Weights of a small mixture-of-experts language model, trained from scratch on English Wikipedia: a variant of Adam for the experts.
Below are experts of layer 4 (counted from 0) of a mixture-of-experts language model. Rows are named router (the router's row for the expert), up (a neuron's input weights, with its number) and show model dimensions 0-191. Each number is 500 + 40 x the weight over its row's rms, rounded and kept within 0 to 999. Numbers have three digits each.
After each expert's rows: a language model's description of what the expert responds to. This comes from a sample of Wikipedia text that the model never trained on.

# expert 43
router:535526468492582452557437408438521482505458524619492557469513471455463519518527488539510525585516540470473451566538506557489465549483503479566513479446523522552527532468537449517463454534506454447479555502513501619514467476516474463479488545413453482447470495495483529525445546462469425491557473457484521531481457511485550556612468460493505486499477502541520574528526572469547483442506469510438525408487537462489535477496509555487469483504531534590477528455510468522487465565474521556556466510490451456558495495479534450479504469481542481439512504513514526492445546454531452523
up0:574555457558556497485476432529497471522472506498483522420497431472456465470476484574561474542454527510447462519463481528554513511546476527476497458500579475443436506475601498517559495544471511543475458513529512499534466515584590490429476520500489540511417506507503474477438502472444506482521468504557542496549396453547507565498461450523507541496433483529442563513536571489470502466488514504570500439541546474459467521457531457533465461446483566553484462518477551512501457543433519495488472468525451444523527481547536476583543566510432471476544461479565496525496442508505476555
up1:424434461506463471468460510448530479513517501517490438475520535462464526581535506483519514496473490508526518555495472530532443529559463507536539505535511486526523572473496546519475475546556484517520429517507451504467464546560453472428466442491507505482545474539415497508552510501531533456453566466399464462431551454454481435548516523491527485575511478520443497521478539539551499455526492457589521493444539464572495461547513529466509534592541514500493512443493418567476493554498517451538460475511471402542407464482441450524546546496466436469456530496511505434449495413510521490
up2:502546439574592513500466520546549507566442471507468509491519481523453492552532471549556504475490495486421438521550554521504508488525541545515489517499527442473503532485503529478469514519429490477489513538546554580461504509597584477490473483496530438547412467485477531501430509448531494529445483440503534517487425522433541588526543443490559535549519432518593523425439544492470512476460491527481486462542524492550481501397524413480449459495527496525525545505467474492473558512449513463496431501546486487544522448541520445499481483417493429490439536488499494548480544486510439492
up3:399463509446426492459496483468498538545569500545491482503464448433513472563517500484498504520465477519482465511531518574490489509495559525492486519518519475504492530479506527488493507480459460517507528489583573547522474530517542479475476513512532500490486567445441550513552575462466520474504492434470510523470546521428549520528605511500514548526465471488460511551440530548481522475466541486500462488490582531571574536573462507366440516579481453462493524481478492608492390459478549462503514472524572418494496489532457484498459485506515466498464500466496552458460438419523474424
Description: Heading and opening marks. Section-heading equals signs (==, ===), opening parentheses and opening quotes at the start of headings, titles, and parenthetical names.

# expert 8
router:489487467526596476500464417526523505475481558589493508490462504473466552443475481546506535539466536512484524543499516555519513494465495440561504541425515499514525551555569424516443510509460476504468544475469478631557493482574526450517504543426472506459475513474455561484418560477424459513560447483463502501541480487497521535582443442513489452488483487506507546504501459487543489430508430524471498450462482434486529460515488511514495466444534560517505569452494478548537488578517517556575461531487450479523527489450546441468480521466592528497447459468492543532488528527583468502
up0:482522459521479529482486466431519498476540501501517463463438497469426552602578457516556465503455491507455511515516445489458476483520515516471513444564478465534490554486490460522519463448467495501492571484516537519547489446521493500497604540516495550408441465533473476491453573528546479482513529518477394505546502557474531572600459557456458465482521508460581490510513556485524497460489382548508465518433498539496462519483554506481511510459487433513487550502485546571583457492458502490475495570528435460511484541497520460551553460501495469449467458486592548441466502501540520453
up1:595558499560497440474485530500534451519540532525497551498511494519463494499497525541519435454619533531488574519476468462434419477508501483444533440531465538571468526466458517549587514501481534512492473502541594503506474470431540463465463479465519495510509482576491460536439535530471485451533490571510535474522559458579556558511449555535525517480478553486479481555586496476462486499479491474460504534544467466365519486475469448462471556522476518521492416499463479484513536454500468506446486523508505479471517575591495508445544489569576535477504482470558512465486507497448468497
up2:493524463512562482566542460530543500422491517503402484524523544452469484528485512540487497549504478510512521556488483552498530482521532483552588518562432471454447517539506484486462500480424434466500530499505554529510380534460520464547443473483451517435489566518485420559486597420496482458569480505547503533410518538463520444496440527539539516451536448518536494504478426517514469503505444581443546451540547493484469474487511494480516473464509522508503480465508552495476464481461562563477452520535512483490490477505493564433451520515572569583453445484557500564486471505526466548
up3:468510532550611498545463433514497490512494476502493501537459515474515535512500438523530442533495448573490563494525421466487543497464488528516504604480566515583549519582488504573492477494518505478411474482506406506447562516489436474532470545500549485513503496429469579568481462515448475467482513476462523473513524513443491535535448472470542564512424545528473523495541565483502495520478537547553513462483475475474557470480509471466447522467555539514466513544456470563565457463461454535479514457524512461598460527498431479508476478524540447434496463513477466499488555439598569489
Description: Name-internal connectors. Function words and punctuation inside proper names and titles: "v." in case names, "of" in House of Representatives, HMS, Mount, Battle, Lord.

# expert 3
router:528457467494595426516497492478501488513505496603474524512409475502432543483491484500545482522430508541492471521508500488489494524494525461499533576435542505526510499529527450515461435475457534481401541445529534660540497447536529442528554487465429520440498489480495518501431580468466471483503433479469502501525493497486503537543473466469495444446469471552524545483518471453563462479505479465500545487455475440509541429506517500473501473507567527539513601488490481534539489542522517564608508570485464465516476541444525448469463438467525527452480477489507506506487525510581413491
up1:442475554581531512439451540500507514459562527506501503537459500477464454500513399458550482506525488520502418506555542514460550496474574526501538449507507532495542496524518535494499525443506530528554449432554462545443566485411496419516509510515488549518531534445527543593442524432547496523475473475424452438560470579440489524478476472443522547476516512511544489523540504528586517559494536462549505542496439412509549422451526460445485523571502537439496510524497522453467452497468491541504499509487517480503563565473474506462520454436504560495515455511510505559464466445508448457
up2:557469498483421515447435496496511454546484476500528520505540521519503507446508500527565491610550523433533619505503449501574531488493495467480475457472552459516554518478504518522522484526539506434464498549502556544532546495497530475481444540473464521570521482483441455542504502528509444426487480497391509493512445457535520551551508481484472497508514483468488495482527559488525536541499420496526504530542455482414479428489443495506552536546510539525496525456551425503433498621531455509438467432513468503508515540460535413516560491533529454423489437524572533489476427553491478474
up3:531512461523487478501537487549546504546514501523559470545441528480464530505600466509471476422490502486418488434519478505555511515586527535447537452435484508565450506528545494513584501490442543490443462523499499550440560463521459511534540481481498483492444476489465482542566501396480483493430429524451521501438525474557545481474550551494498561460460487538481468525530471509565517484506486516486567539466484471471512491428499474459545463504484537569501544535494590491574509476499537539536504557526537581497553484504509438509501485531552580521457511555534388462544523489595528517
up4:459513499490506401528520507467478554568510435491487481533532509473524504444539516522466473503579480548582551528484473502430495515596498486463533552460517562555532479486531561487478509469459520501476566468553552503489504473493521503533486441533454540420571493513544474444547510460454472489478512463434550495489567490555476499466479444533470460511510563590449618489581501537528474511519530563446552491477466514546484495561485502553488525506550569440528486489481423528525536509541556569502512477541536520499489523524512478499429512467476502415556513499523553523565512464553418560
Description: Table and field separators. Column pipes between cells in Wikipedia tables, plus colons after infobox field labels, semicolons and dashes, e.g. Genre: or Resting place:.

# expert 20
router:565505500526469492558544452517523454447497515565456522456430460419535550462500517495508525544500590497514453493569510496480530510462524484562504555456523567501515580553542409559500417499484460505473508473526530514513427504528534480491479559433422556511521536490481544551426520499483445509554475531500483570517467443545534600491484508511478506480500485605550552541534489436531455449555439508468539455500496448456497492532465493484532468465514522560489501462519491551505465568461512574581496540413500504556471560489494481501475537439519528524460450561464519517475483451508471527
up0:509472473520433462562549532622488459508406436533491513535504399459512453491485468485560535503517506562531443442540510453521551489400519492541462544551502517445511515542438499546439441479488507539499500445467514489497445443508477491546507481517494523518494559439510494491444579470555519460546529519553476507516462465462544557491526459479394587524506483520462500514562485426463501475470450497505501495508536501426429472516536486577531445510483557496524487478447498531525480551423516559521518511468509542473571528541444469484532468432516527535521463579477522467449467493491453512
up1:548560499486446537466555572539591473508458422526430522565455490453489528498397507498491587456430544516461469466534516459524544478495502502480513531517503518468527517464495542529499502482492519548514439453515446497488474522524518515486461516490521530537456475445571482518498473484515453596432508540547500496469523437422545489534430482520513541487473476576499520532550455360554517489525524443476527483522491521484533447545480584497530431500464493503510507444473524460454442472495565518489474567415533511535519544529512543505558501509526482578536522467520607526469569500482489536
up2:508556500440506432537575555488507441468504539527432466469540538455529522507478499478476525502523584522502501507491532502493492491487514408481466473526462527469452509486434475513494558516459528536499503525554554479533469481503487529553460531498527505484506530544518502497525518466606483459545556438534507490452534424491495452495493547507558498512486462579555488574492460517552410530502476513439591541485507510478455474439522515488474437596496388520508495447522465498435444536527562524550567502430527568461472466531482549534529398564547481542489471477474457459441551523535442526
up3:466501522639510543476502427574555600493570456516483548544471481483527469479504535548503484586562439468495509481449484418484498504516454526543505530469470527489523546446576472488499526452544489503508549545424511480456507486516486512475522506477504557457514406517430498534481444542495534527437485540464575498511558541428517546484525506505483498422464537497476522561513560475545529555453548547550453498523537490475500460504451493457479512468456605511480546509450568499501484432475456486454476497539563455509485583500522455515467515479531479491426559440502425505526495532501504509
Description: Personal first names. First names and first pieces of personal or company names, often after pipes, colons or "by", e.g. Robert, Stephen, Eric-sson.

# expert 24
router:511486440533472499493428441443562507475539477558471592453461478454476500486483529570533489541493590458501454507460489569487477638522505457488521537509524537517548527587521444528458471568509446458470470440560526525491531511516466458504536550459476502481510498541519507478464471492489483463518461475533461525476539510524582532593492500486477511432486491513525515521531458497551448485604501465485555429489509459476519490511500527438519448503532531520469523450512456565571469538479470489630469585454468500518514499471524495517518455523569466488460482464501532550456545463558431539
up0:503513440485499485456467522477473562588526419489501462495467523531569481522527554540512444443506493428502515499536479512490435506517512490480548491585478478513539552523525528533524460521452503494522478534492510525456551506553498506511437487548476479429452441489538442535512511407467498473510465391464472454458517493430527480547483567375522509500504506498565551556543497436516467492455496473467513476488513409481535515546637524527550487564514493451482454580503535570537460535503518532548489538533521481434546536493476480492455457470583443492519527472454520451499524466471430512
up1:491459465547456487513447464465527532511485498511509598512484529416506494507548450546497457445544499474522457470433524463501523469475546478501515584546564574510505501554522519521520435592535517459511572507499420500539481517560486486485536494531455499491528444556488507462484478537504514459503456427563454448501499515542490480602513524498476546452484534448554509541526478529524494467462390467513467507531486447539488450559552433510527471526529471501492549542526456524495428437531553468522507542491538494494539589523491558537499426531453433530434538439536576560515465508483461417
up2:477585470503502496473458528448544495500526513495540588449426522507521480481465437515508570490521558426542474516472497589488506516551444473485465523568512512522566498422505522496490517565495531404529459467499558488454459485562489444470513525399480486522497536509492449426527479485492534499501536423508520479459532508461588508444466437464509529447457503493494523417456572492453512469519441497476467416455468536558516482481509574449464545535464585523495464542517517463457504493468500476496515472505479414488494505552547482540469468568498507544454406482533540549515453511587491504
up3:490520456480541476513479486471528505520472431476416479486488443481456453521506530486464524498537477457539521547512515533394540444577469485464503482466539470484507586537429521477473488572479483503557489530594522511528508427508438460487520455550498529504432495493439541542557551522449513462490456431475498495506487546456533483454474475422526473498548500489479479505607511474551547444491510492450503508478517469469420533506545459543498508418626591475546462498446490517591505543508528496490489467502435537494483531451475458501492471501531455438469442495460454502489500414468441564
Description: Early word fragments. Prefixes and second pieces of long common words split into fragments, such as trans, inc, un, Sub-sc-ribers, ind-isc-riminately, pil-gr-ims.

# expert 0
router:513462447522602389585507492478544450511449524622512517445496486521473494483517535541525556486558623488477510508541481570476497569461522436499459517475501504512510567584544399506507458476517458538449502412519501536528462517550481476452513533462511458525495512448506558443418566517508501436579518530466537568519538493481508526586515429479503501519462462526480526506516458491493470465558472486427513423484465463463494440517531523491500467510493506556424539485518468545515450519515511525575518522467500484479504498505521479477521485424522501476460500461542491480456568492533471484
up0:473521479517558432486487484460428624555438502529485463469497521526530458547418510516558493510542592517502549490464448442467451494495435498484553540464458501504511501434455522506547481505522582520536464542534561488522541484503439465509477629541489505490552497520499435511537528567537453481549499488514504490483542526524505486533554537626558471491528607536480480513563454539490536538453506525502552512542543559473473520506460531558481490458482439467441499478453517537502531440515490479551527487469457475456480465476506562494517544546474478520542467442420507479428499510528474539
up1:542463500514495548533577483439526472439442509471476480450478489492497571411515503435542475498493489483506556556550484489553494530505616530504477529454464498459549496522525490510504491441552433519524500562521479481587509567484525472520527549497516528501528484499562448497548524479577556520458485518515527567469495447455443459507535550542580491529489511611478487459512465515505533480578526571524565486566493525475469402487539501526577574535493447558476505501457542436525507447482515509498512540482549493503544455503477537491534470509452518535526426523495552605560464473458530545
up2:511421562528483466529562515507520533524534522514406502532414527472552528495451522574466480453473490508496462526490437517498533543486486490492535514488505475416460539538542503481566527499495565429439535460559580532428530540498466470566525446459522465481488580466476412469474495477494481426417484407497473459451535479486540556471543549511463565500528532562478491507491553448491544506474506513453510521474476506520515497452454517474483429499469488539511471528488530549564515529424480475606474442477415482528500505517470459519516563510566516498515468552483520480534451450580438539
up3:574581433527539521542478509503524544480443581569510482506520456542522499499548491463534580458543522493488493485515547524480512521473524496472411427505505481481515484497477408514528421517483437536473481442474556525477514542454517472417433449511540469553530511478504526501402476480537486524560559513520561478484496421496510543543597459475467567584569518534457485472531476500486484504518506505444468439552532452576455507512536508586455453492473502490523515503550454490500527510448429464515543487460530520447504496466464509485549530437445563556406535521512504485485465521457524443
Description: Name-initial capitals. First pieces of proper names, often single capital letters or pronouns He/She starting a sentence, like T(olkien), K, Sar(py), Serg.

# expert 22
router:498518412525506459488443421445597479443529471546531601396428507471452466489511475585485482533468593510503450550554476515463438513521531416564514504457560527464537541550513476553498510503450498484429535496464498506526454502557485444503507532455502543470507548455462506486467510490489466484537456495490479469513509528495601539496465472495467543492463484547520574553500470459492491513589457468446487475535497446447512466463503567473519427519549494554489509494539500483508415542484519527598524512439513487523485538468509516502512453440517487446485519459539525489426552500488435540
up0:529403535506508525482535562519524441468510488504478489502454470550507467503439534550508484422440470503527517515537523492431480506564525460464507456463516482512551449582469491564480502493476564517524513494481527487542424464549545522448419481504520459561478520517386507498551497437475527519480529445536574498541457514586560551478551466499531524441513495528457445389502533481495477468507508555472485511536436478488466510526501497468455557584549514510469492418499421429451448533530512488559524484429523393515451588510476481481505480508470489443475485451555518494497456483487460505
up1:478551424519519484437438420534473552458563494499563488452518498476383497537535531515476511513456496508538517648472516519528495501548507438514479441476542427443555487455523457469407478510500482544431508484447605481536461472526459518502535521514522463479529524481431484543504526501467514516557490522437487486547515541555550554455501434523471546581485535507520547551417506496483516536503558502451502465529469515477510537477456472472534449511487513592502494474551525425475540508509448488469482501490510490439548421480524510506541532504487503427557446487553467497455521506543525561
up2:463583495505492506453466479554592541491537459511503599480531531478472571533480468440537519464548512506530473430469480492520461508538505455522405508508534578453539484517533595518528474492537527416445544570510462480483508550585533394496531492520465470522515465454491498507573554523503492530487474451442442480499499496498498503524484456475504550513395472501496562514493476466460543478536413546581519493509486491480495411491472495505522441514512430444536508531519548505460417467483500559580562528500503472557501558566447512537475522530486504513444549476474465495575514463495509485
up3:503471513522463472443493430492555559441546443502415584463458516538508529455476604554516559515433469480428500469496545511511528500580572455535409418457479468452523527575458490482463527576476430515516489541472510523483508500587467485569461530465499501506510521416475498505506509478438506488500385516475478485486478544532573447505566521534478464515545522497535552541457494501478522484578546485508432504500556484484538538450527546455528496560474502462528471519496503421489537541498438545511537500522517485507549511410473508484496505481532465537513544545483470581465551526485495532
Description: Mid-word pieces in foreign names. Middle syllable pieces inside foreign proper names and non-English words, such as Naus-hahro, Kyush-u, Jür-gen, irrégular-it-é.

# expert 37
router:514501444480530437462466453473500452536477512565484584475500454510508507507493547528562519532481541468443468549546490522504408525477505443569520581523511488454526572590551504498473458519448485489422522456554521643548505435519546423519507519406453496495497475466500511501466547454515442502475522473499513526538523504573539493522457442492455490504486490519520536518489518531571453459545481519460553501483472446513528426522444493508558467460520488545473512478521474520500444558494541600520462523430443510478443551432579520532535464532489557517464498521528504529500561464553477534
up0:540559425559553483498534535529514528478438425536557483498431507518408458469585522527480489424491540565456438492556478523488485518477492492449612494553488456529543486448517532474550539561537401442514476476555560554489463501493461509459486507507495545488488546518534481536476476488513446483503533492467461456512597585538515507489482465493517446496435495504513524485529505534517416450530466500426571434528410517498461475486506479458557484454497474566473478538514502481481503483457454533507426445492497518542507492484571486437572482548560512472464539546510507492512439505453476440
up1:450539548527541526494550503469515500528462477483445439488471439468543497503497582507455518487499510527499502498519485472519445508464513480624467470498559446457576531499522490439417477532457522420514515537505543441577557584520512436549490616453532489469470467523515522504470547432506525475491497534480404508549483531511506537565442443471552534406493517529440466530544496488509543511477501537459526474401500545506446378540456478528463508481500431479489475505484458460472449508532533486532521416452554469486515528484455559534515499554520530483482556510532495489474555491469480477
up2:496476509526538467510496522444484581515476451514548448500462536531436461508581545594492467448510512476552405483512515515427475506581505530481527549571453457458563520527529555546460529541463431481493461515528537573515409514535448501507497526483462488457501479448502486557473551472527409424512513470475487499493528583482573428498429493462476488521517483519487513458506516544514443422464495540493516442553552511493496417556474482474487431515514418542497430513503544480477487531515488544509525414433508482506515516435551570476532474539558488490475519570500516526530534445472485532
up3:482497512539489465455521543497481512553469433503458490500511467469554511509479494491525482538392527503490513510441493477536448537458535462521553548527486506492563494481491488444544429543479488550556553556448459453517457479581534436462466573503456541455502437548546492509533437403474507466494500468519539445538525471513496495501555462545493458511493487473496453486580531511512495500561556537464481443503530509482552542489537524440493521521485428463474473452441511452510485601557569487546539519416544449524390510481503526574616461518472463488475487549523496476503518425464489422
Description: Sentence-ending periods. Periods and other sentence-final marks ending prose sentences, often after a name or closing parenthesis, such as )., ."., !, ?.

# expert 35
router:505451449502575370520529508472520491498516522624495545422452475465480530503435521527503484527441490521523473529538519507489491584503495454511524554493515521508491515525510458500504431510499507507442546466529532583499459481569555442494541536487427547468473492527493526503454552448486481528520469490508481493525484498454549506511528460445456436453489455555525585501521483433484500496540448479489497443449517469508543458542513515464555456519537485560479597462490472515541479561521497512634489597454486481516460490442568472431494467450523513462464457475484535490511581489560434480
up1:507464514506498436451527502515497451459506496535505487522514454495520452451480467557447438477510486517497515461556454555517475534538503494478513443497492514550483456508543562574536531471596455548478493545445417464473450520567481593465540576498472517495515464546519521512531469558546528462500448503520449501479511506515476496472532530507408526471454413532458543489441605555476438490565507457502493418507488457527462496533374517475493493518489544520490477476542524435528473467500469454563543476460515528596543568501468498502500515477489476396483530537489558439546510508521433435
up2:500525487547528487476509516445546514413518429560511543491558505491483490476537436548434516491496511570513447526535386505525494550492541521501547465545515470526512492481512526523550422440502550420521553417500431581547510529486508567480526489508499562477512509553496461516500514498555512526528494507468404527499491468549516551499460525435453540452480525599504429506468528518469485567509523413539511511494446557515516436534522511477463410523550509440515504563518479463507500495521553486522497507474579542546474459481459440485500531462494471519500550544578563406569527489532538468
up3:522435552581521457591603487479525452490497442544510491396536434580397515518467568511503505462533514471526494495511536498409467568534441492477522492572479536511529542470476495469539416526594515496410495502536509495488506559523562526553448502545503538503480536494428533556466470454506532495509438507527474502469543420445518482462572468512508509476526517460511573507542483447510521507492511519543433414468497502477522537539569515461514499534471435515499541556465451448522522483455500439503514572512564507531475500512521506489544510476470532515487451439510586494460523503498510507
up4:465531508511530519432469513462473487478500492524522496544506498524570529484547456413522510479497527512535535544479473519530536543483503426557425547472356472531492517446492543509535515599546521551523535428500516581542547503498497531495523514478562552516572430456488541571559436485563538521484518499473505484463516495485500552536383486526486509556497491508465448476442468542507508466448533462547564463465489497543500539460512486494438553554442479542456489510514531439512504423504466485584426463510548512442456514506534487419520486448504523521596500506499520474456533473527483430
Description: Table cell separators. Pipe separators between numeric cells in stats and election tables, also semicolons, colons and commas after numbers or labels.

# expert 46
router:528488501463594445509501451452531511522519522596478539436455491497443494467517488504553493493489616513513522585546487571434475503520459397593560577493483508490512571521517479518476495497496507475442505456553542530520469446514494489484499515463480499474462468490435512522441576462509415511608477546453469541553429481499557518535456451559471452452487509558505556513547485476559497455495474495468544478468501470483529492513535522480500445454518511494408561522472471611567467527480557556521466503441465469506488493513528517477516495520542540469467481437520510471477517537515443521
up0:500503546489467395542490546518530534544540479504575497508517517547471441564509463593459530480574402536558451486498486521485563465479465533546500515489526543514488465536500540495484562567485506473499499606524556546511497474537545521501487595468477542522461517466491497548487536483460452551585499467510423530537573513517529461527495469585494511511525474610521531486465551554469566440524546474508550486458449475542550475469483480489487501507497611471449470528513461572529523492557443494497468519499568535521533542536501526476472529532555547450470457481491497503505517534479434578
up1:510455582491519528466471470516492493562520559484496503438497549488581526407495541422499530488503543447529470468530534573493560481500456504535527456539437466495481529510564500542505449522458483449485606392461557535517514521540482519508509561466504461476475519491459515472522499471435459538533537498504535459589472439487520444533476511558483540518491508528482560468549404506529521425494432439404533445575557499469488526576529429530517491496446476494480520535469477498487511478449491536524485499500458502408486509565567541520491542519546525518525503506420558541526433529477511496
up2:545481437533490509462504511488489517460553496534568466422442457438469547540502491502513439486475523501584506608518503490484541502523468499505497518544434456500515524494527450533468542410514482510539449505497454492562499471477472508416466557517428475492607548403446500524523489541500470540443554523415472501603452483451456511448519458453450550530500483526498525590525534491527529592510510487482503482458469448487482532480492520440592509565434488526504497469502506539449462462518521563496516540422534441453521496526571473503484519453502478451557532462545466509512492454456508522
up3:539480477507522486523518545563508482525524465500498487473466479504490536477476450509493511448433554500500543484504533496465523499517445425540578431504430442490472447420531510472468494492439485508539486458488493548518473499488493486485532502387525410480505488421440445528530561408495465464535481502575502525550451509479518517457503517532461511520503465468485551454463426574568523466458506474385551553476500457529495563444472469458463567509482504467530462539486490448522475534451500499511506418463497378470490491424476517510513411511514546601490466476459470489424518440499512485
Description: Units after numbers. Measurement units right after numbers (902 m, kg, lb, miles, km, billion), plus final digits of years and amounts in tables.

# expert 15
router:542541495459482468545485436490525478527487506579478514469496464500482526456503515503500541533489587474526464533573531494517460538453490452567512521508524514466488601535555432507513392541502450501484520508529505552543481464498570514513510539466475532441509548447450527496444594489471413499578504511426493538486518479461548529557476462471487469442502450597535569550523509504539475418522484438463510426472518411497516467530498490519548415481581498541464560461469436540539499506532561554577522591487471471486495527485551454504510493472552500528497462482507526506443536464509486486
up0:452538531498482495508459496592561495520500438528498516470539548570501477465483553566501523494487452421445505456563528463524425498476525507517468556523512564469505569436539414563552492470494457579487560508537551486509518511519510485556502467536495501517532510545485514523464593462521437537478482474560460492466503497516550488529423440472527510531489456597509484514452482594517466505528522458440511455584541511559489583520482480467476438495547450546509506544524436499568548560480458506545483480490499549493490478530509524552529476545615420531450491478433491502478481464516461472
up1:469473475542493450485472545506452503563486531506477476459470574496484531557508473466503500550473578467532529463533474517449459522539436494547454463513537426499509580565599457510554501527530504508475526530480393518525537543475540464535510499542546420494490542473416426488518517506480440523459505425464418516433510485475531455490440427491483502443561431534463537536508535516510516483473515425484483410476570417542524475462561560556441475500511514516489544456468480496540481508540514588523574544455527516528489552518499449490465444490510530571481550475475489529450535475498481506
up2:470512523546596499543474463483473472532440577506529510502543454535533532564487459456505482558504479442470423458522498477484463509464462507524457536511548458407404513474552462461493437571509494475494487504407462508517540526502536488431549472505500470524425524525511477492493508514466515463509501496485523506566582580511510497445439482446505472460474470516551513487512562553469428522448540498521508510437588473451528553584504530527496547407526514579537497541551463499518464493499502523494535505516477472512481609495527494514476477461478585489564562583544484515456507536482458422
up3:523511455521496461456428467493516486509560531494528473559505533445441573516416535532496481477493545521506493490498559533491517514505503425518551462492438402497497502464462505457526536488473441483499499461542462552562522489492548510498492467520514475427507527486472471488523588552565445446564559485467462523468539551542461539490477513439438479470518484509511495480617453604533468522473573465460498404496501427532490560460444491489452433497461514523497471483503431537558473527529485540520509526382468504476450545459513455530498497460597522505467433446493481501478502448538517553
Description: Title words in quotes. Capitalized words inside song, episode or album titles, especially short function words such as Up, Out, You, My, For.

# expert 63
router:525530452524640407505468497437544477480462458578504536457432467517467495530473531482449532556505598500518486580516493538482441546516559365575479518470561517473510557487528451488445483473505495493445556475521489513524449498462587461469472539452455511511436514504507531491452553500450454483564504550416471519502507526502542524499505466522514484483450531540514522550469551416522498498559479488442546469470523450463529434515491576464507483461478505558500558460525473522459461536521532544536474561437483525535470504470496505525490525478544512436467502498540497539506581511531475526
up0:419465510492530460491497508513456532468529496516507498464544450505420439562413497497484508453504519529486501576535498510556454533567505432553412448475528491450538451510483409563456572488449554487440553510520470497539506479500495530446468494522515511446451538435440492517432580531411544530529477535477489559554549518518548512480519501533529525538403516466419480508462488463521515492577473507415566523453495492505464500510472444497477508502496544481491496396577463471552491447437491513487544503486551514504525485513469450472497502573474558408487463489555490507504531538532478524
up1:499518500514561508482494483474510541514569437522471536493444462461518552511463581553508523523448463433460523551460536523482423502581464516528457399481539464513525476491524537479436542457460557444524445552522566506507478495617523538461475483499532450466430501547481527502529480504398496540505506512536579468525464551477502457479526522474545497510486500526481448513486514457475517530488541471415504503570516480474559433544525494395546552491481487525473477547485462542398520495514462465512482441569491478464523548456553534486521585487555435477470548524439493471515548494510434537
up2:568453527523566479437490504483488505592457507501577451496514523548565503509497538501454455508460476528540518442469474532481556536523534517414545489516515462465492501462560519472504509492525480512487469518565540481524565555554507479494484458505527558505434498524513422425514485576541485455483526471544571542453522446421504569482502595414535461445472490533497538588507541513514601487432514472539478482544493442477500434493525513452523541476445455483454500509485454511478531460493507475497478531457465504543533587471456452525449454436542513515390560506539572511459521489495516490
up3:551478511444484472475501446477460540510475437509498499493439483520462551533518525513473551564451450507514509489544461470434457522437506473483451448399506477483452471518474513472511492410451419571466491477472569556584460521526535521527530498518556569484516518455516500569477445570438467489482494550484517445524443485433497440513567461560425452488447495494457623516557533563523536429552526508509418524425551436478495540524442493522494569469527475501518506505513409460530493578515514504497547480524490525490500433505505512452511492486516433518528508530447470480501482510492542474
Description: Non-English script pieces. Pieces of Vietnamese, Cyrillic, Korean and other foreign names, including accented characters and byte fragments, e.g. Thị, Seung.

# expert 29
router:521512508562520466547469506494573440479482528541426506465493460510456560515495446497484528483481546456527505466520510549472456603441487492509531532515534553535484546577551472486515441483490509472423497453530507626512503451504517458510491510475482544484454546536446540542485500435545378483507522516451489489471452520478538519534506464496452506476479475549555610514487482523545435504522456465461465492506577417469494470494434531517485528440531538529381543460514493467503460531468551542516453594495470443518461544475509451451499482434553501455483513528546507522504503495561428523
up0:520536507544526496492473546463529525573552455509560479485485573506461496531580571507424521430548502453501440446543495542510461550557564536477544566560494488384492600533542503429438492541556517501450515508483500550510502472424474474496472490516504492484523487501425468509552508471519469530502547445558528489576512509475484481486457539404538487458491435477447543434530524493502466543477492471531547513516512461504532465545482576548491464479511540495500538547551465451466376466496483506530516480492524527498505488539529421460480540453510476489501560422551486500464464483541452571
up1:498467456536525469493461523591562493556438571532493485516543465469522498517571527538465410472474513454492505605467601504539510483517495517465515501459517467476519413445454531454526502471514534500468454460467490478551524431526470394538522568473501521530443587553560488512523519488465496504511547521488484476515475490490543500522465499529433523493438510545411437446502521502465526566494492530518524486496507470535458408432523464532539500469505531455491553408509561543577423509474492521521485482528467505471485502419477489511473436587552484482439490585529460471504487525523498457
up2:471488517515516501461519440475495557537507439524566502510538490519443480504595538476555447543521479542507569510491483448475478477479457494507478453493496493516513521490460454444445525405491495465462480499476574450495505578526485531504481485516522541455470484493475498507466563536444521443455529534480456454507498562485539507527472452525454516475526529532489464438489505529436546535510512608446465502493553488505415519490439432508448426511444500419535490515485516554530453578493506476426530513522574553515521504520475497543380457502605444528522458539509516396445562538512472554
up3:530462530512555500477461518482440543466526437495516538538463547459471471558496492540475452486465475500524475448514532508472463530533491486496490536537548553530485457552512534544514473546511551456427574462485448598502501499449537560436511476469544594480479515473452507532524499474533497504427503421500505438550496623470485573485480472460605540454484484443487491472551474516487547558542500486503498480491549420557426510513498460570447465541512474518463549436482501498486474418519524538469531492437501454503510516545571509508570514417476571493498462442567483579479482514537473521
Description: Past participles and verbs. Past participles and main verbs after was, to or also, such as made, used, called, released, won, translated, portrayed.

# expert 45
router:502518387552555446496445406449549520469555481546486564475497457480433524466488510505497476529469586474501478504501489545425445590550476388508494541480539544498600486579518454538487435492460468491437495463544510509525492474560523463470530517442503457463498492571476498447532564484451483451553474554457471565539530489536514535537509495494447450476464492582515573532496474438512468471544511485482534424475527481509542521514488495422507451496566514499465558447473464547507508498530476470596512513430494487505493501491541483498503506485507515507441519409538505479488581483518500517
up1:469535442500537440573526541528512526495489516496443558547543458530539434530523526497485545518513495523550515488459492524474529576516462474450612559465465476462519581480458527561506485550503514520463471411503523480477486483483481508528565438470521469472500511584456491507572565453450512485510567521432522486472576528470515602452552477443537465489531551553499502488437551478521487503442512543496507540483484520510478508493540531498493487510519525467489633552501511481420552481437536493579541492481483516452503532477599425484499530553528511454516510467571442477422523537483524509
up2:442496535515532477440493475531478541512571523510565453455513481449477462480465454448474539549515500502591560493538439489503425479508522455507444442490569482502551499520509472491533543490489507558409526541529493512528479469503499432460447463490469446489585531508434519446544565554423499460523521487418488508530487491482499522453485424521374550481484513498545460536501441378537517556506507528438422428536473505499517539510477528448518467517559560533498481449524476472542503498470473460391515470490527560520558460498507528479486493434506543486490453493577486483534469509522469533
up3:495493452500478491488490461456507499463478499508447491508510494492455518485502551487607489443533511468494451455490455463492539465566429510480433543502480550456572510554519474497483513529413479482433484508420494488499459544612491518497431487483526460499425438584424460532514538399437504445552378512462481510459496477454555464519505512442503491526493541457462519514494544477478390463524435555514510490527517487507550497548541506495480529550434458400494487462460481509449457474395534490497500505490531453558520483502457465479465521482541520474474488479570507437502529479447499467
up4:454532532537483486468512533484477541579520496499436491540522460558427485563521426473493535460461496514538505464486454521472452562488484501532475505483533522484576464517572497568458498452507416475477484514469522505481497437585590542468485575483518509412475500423442462499506487538476465480471540503539530463518517538533546440490510517579464470534480429591421571532436470472438553498511479451454543547419512474513431491472484507522523524511504404544496481442461442450457556491523492523437580501537549473440525526569506498457505503466424502533473522474486535519472512482453498504
Description: Mid-word letter pieces. Short consonant-led pieces inside ordinary English words after the first letter, as in kn-ee-s, wh-ee-l, tra-ces, pro-.